python train.py --parallel_block=false --optimizer="muon_variant" --max_grad_norm=1.0 --warmup_steps=200
Below are experts of layer 2 (counted from 0) of a mixture-of-experts language model. Rows are named router (the router's row for the expert), up (a neuron's input weights, with its number) and show model dimensions 0-255. Each number is 128 + 32 x the weight over its row's rms, rounded and kept within 0 to 255. Numbers have three digits each.
Before each expert's rows: a language model's description of what the expert responds to. This comes from a sample of Wikipedia text that the model never trained on.

# expert 31
It responds to: Name endings and surnames. Person and place names or their final pieces, such as Riley, Larsen, -ley, -son, -ina, often in lists and tables.
router:169113121120130109126132081101023117161108099144085155179192139152144139148147103102127064139185164108131157133109108115075164150123115149109158083109135150173057162107118126133117156129117125164169067132120111146113134143167075071077128161131127161144168113188074133140099070132102184132197163101094088148101115117050031123080110146164104131067220129076134141094083183094122182112140127121086165129134146117190130153131106174124095098105125121105130156216127090148115194148103140088128117162115197091134137113075108116096192125135089141139081135116130136172139162121114114051160084131142099107114106124125106172139145075133193117175152160124114111129132133147110144130141189080126134122129120156140120132129117097160159144171112107070123134112173127094158164142098144
up1:122068117112101166164126106154094126112136143119122161125140136128136157113111111153118116143127154077160136124117114134133068156104084103099131136131139105105091204131136110141090113160143155097036112104149136170041168131108125173092137135138152198132107148106152156143122196124168105119122199132115142148131164169185178159125153131137138148105116161165086112098115138134130089170127117152112105139128086169055116126205105126112132166109169134072149124108143129083158152097165103148095110118133129151136159062167124151044113089091168058106203154148094110113129107092131181178081164096017084146117142174189114164091097073189063143140138160103156156111103086155118108157137073130157123107138208112135124101132167150122084153114134191135146079138134178124117078176160131

# expert 9
It responds to: Plural suffix pieces. Plural or verb-agreement word-final suffixes split off a stem, like s, es, ers, ies (sword-s, affect-s), plus some whole plural nouns.
router:098150128125077071123090092129136192162140173186098182087108103148099108118124127133103068201091155072158138116072139203141135152175125148150173132085131080098180197091116133128057072114134158067111138085104178169110119082105134126137112118119094173119090142112133153106135142149118127149154146114132105147124147149153190211156167131129133155130142133174120142134099112114132149170113142170162138188087131124090111107161111047137163181079078148177117118117079112137176154149121102109150155116152104146140115110117116138124176070149106038189098154123134106113128150048103164161050105117121153134130172080153121156121115158110120146155177088125179139075105124147146115093108085133122128145079142079171056114100156121163141147135184090136170140116107193135155112104097160
up0:169093160108104094130117108097137145126093086093190116157114093150111149141132153135125121125117148104128096077148134147085217109089132130097120180080162176135098151081134140121116139124073092127126157113164119153102107180132139131125124085170101089141124185070088143160129170126123017151109130172128125125045118148115119173113132118140092146150189186160093118074107078141124073119183145122143148141173148088148198094144118122060139143102153207136132193125137119113104188181142145147148113122139050081083140073123204123089126152090176163125138066110129130156067109113107144082133096102133153130137083175109135171186077192139137119118147150154153133124109111156131117113151139110160111166172109109099152102166135106104151096153165103135202156133186048119135126115131094

# expert 34
It responds to: English given names. Common first names starting a personal name in lists, tables and titles, like John, William, George, Edward, David, plus de and on.
router:137086132165128109142143158102129119135149107115124127129087084178156188200154106170184135114143111181176125155142115100089208144124112139094007125074142097128138111112129072114155081139103100150118146131128136100134104140096062128080091144107111122095114064161126135140134148167120112142203186058074109099154118145122079119116121117085046156181129126083159172179166169151109150127159111134099188118127098149183140120102145149179176164103140179083085151128186102112152109119106123148148123160122142100144136143161123072166127141142111165104147117137155137079175138149087107148107151185145095123161122135234131156151121140122117117083110151123076102111110103093130149184136167174125157118186126189110143103097078134128161154148103110084092173131180061132187119134123101
up0:110083091108172159139149169134130124162073134176154209156134175126109155120057171130130125095092134130063120054091078211161099164129107145173170150203123080096145123109148155185102100169101159069093112083096145100174189070151150179098150066100117131115119112120095095153131145124186133177154150104145081091116130124148148150130142148100157121102127136151143112157093141103163158144123124121104139123183156145142102140121155101141134152109196125117088097104062174133127161104140114135135122116141133155054184118154149158165121059046120072128126163152082163126115149113166175169096105154113128133074178156132179125083139110118088150185133134147103130155085132081085109141182122086072130181135103141101106080101149129146119114172099171163156170078152154114106099164105136

# expert 10
It responds to: Sentence-initial pronouns. Pronouns starting a clause after a period, like He, It, She, plus its; also word-final pieces such as set in boxset, ton.
router:165153159175095103141151087185140110089160107073085114163083087146086132140166106136167140107109106151154121161150156088107143099088172165094127087090149107179122085163121090104184157160095076193157106134150086117117068178121116097170121174140140113138147111163127194166110148166097115087154123147099154070164079113112085099160125195109095095139112139095173132120133167161101169107123144106102139122090137067125116161110161163159139107087112104125156177103155146131146096078085185128105130170103146148146088176091127114155109148157171160074095076151164128145118100136126088162188117155165088084194101176187087118179143169099124103103097118123155079149141139141155168203130136162155101086177100180124175148146165123103166075088084080107074136178161088137114139113154108
up1:119127116044123110128085134079151143133075138164151111166179136104170171167092077111124102157108185136141146121112119170153112150173046137170127140134113068191089152134108127162084109122169150106118176080111122104156138086123180149120134132115108127148126181151155086130134182161124090200123149156110152089118130160133180169123113119150119142120107110132123090096139111119143078139128106145139089124128116125158168144139082088155074069188151145132100102171115134125124143102150066104182122090181131111071164094071158145023083160110076110161153149192082111127105124098154105151158152134110094174130116118094169117121173097161163169125097106057086199164072090124102137157170097089158158124075145128120078097124123152108066179157146122151164118105127218164138103151109126

# expert 19
It responds to: Nationality and country names. Nationality adjectives and country or state names, often after "is a" in biographies or in lists, such as Hungarian, German, States.
router:168114133131168133140098155119145138173114106130178143114114130058178079133142153127170120127167087188121131110081154160130100162134072108096074130184159147092097129101083104129119139145128139112192157154123170166166161121088047154159132158173107124081110109137106119172121108170119154085086122116148152180039112167135082165135108083077082088188115101114077171135144149100136100056154132079140148127124100119130095168147117082103081119140116074129112147150149149117170105126144083106068141108156160179145144103125116165138134133164122188086131139126161115097138123152162110136173092111084152121089164175134112126152164106124072079119109169119066115179056131189067159114122141203113144090189101119157110066117096114091164132110150107157100092150092200133137144176135195
up0:051116091125091136126151115083135159122122151237131194078126131129165165128102188114121102131168158118094111135129146138123135152128113108124133105163146130090123123103109149126109132135127153110091152131112203166106160108216118109083135053117193096085115192078122133086075160148100107211118120099174091154138173176155135138153125150151112132120152159159119126115146099065246106129081087150114162139109128158139137142130113157105145062152070144122134097109148141056156112056166114118150088073123114071095143070127101164142140057113127104147134133093091135145138188064097170127136138128167100210092158103100149131092111147166060166152130120118129163144101143104061135136130174129142136162126168116152058113114112127123109133151134132129165121117121152166093111168140166

# expert 12
It responds to: Domain nouns, table spaces. Blank spaces in table cells and nouns naming fields or bodies after a modifier, like League, War, football, arts, Party.
router:128069120170110134150155120156087070108150153105137128167113120129172127170137105078131152136106094132127080150156143140107076089098143114128075075119155119113162125157142108075165174189102088198148158144166058107109132171105085132169178174134184091111154087130150149163115161135104110096129186196113147111176123149169059142155166167084089121130119150127179111166095122111095189095167158100110114104125113169139113112129122150163157109098146097142182149092150139145126108186077155119143115071111124162180115159077102097155107162135103171104120104157162083100096135136116116168148075152168159108145078147157079127153076156102114128088073112151149097116097167162178196140086204116134095112141123171129152152078138104122151071104077139091134162185173078149085132110137044
up0:093143099075156105077134052085115110171114141151206144109156160091126109110095147149122133172091192094116114104132111157174083136134110117130117145126061150118095160089119131147144145081125163029112157161135172106151136170178132120094113101125075174117100146049127102152158124096152138186130098148146107154088109110076125145125105073119128127081100121136130128085091123116187138124129108117148042122070136125086131134175143148090091161128096052167165129131130109138140191109155135023141115120135071114019166136151163152103151054040157115131132140103086148151114100113119156098097114104141118199106146104175104127090167111163087149184119159102139155099160131111122133099150085154137094095182143113082112086139112144111133151081149120180120126128139136143125120125138181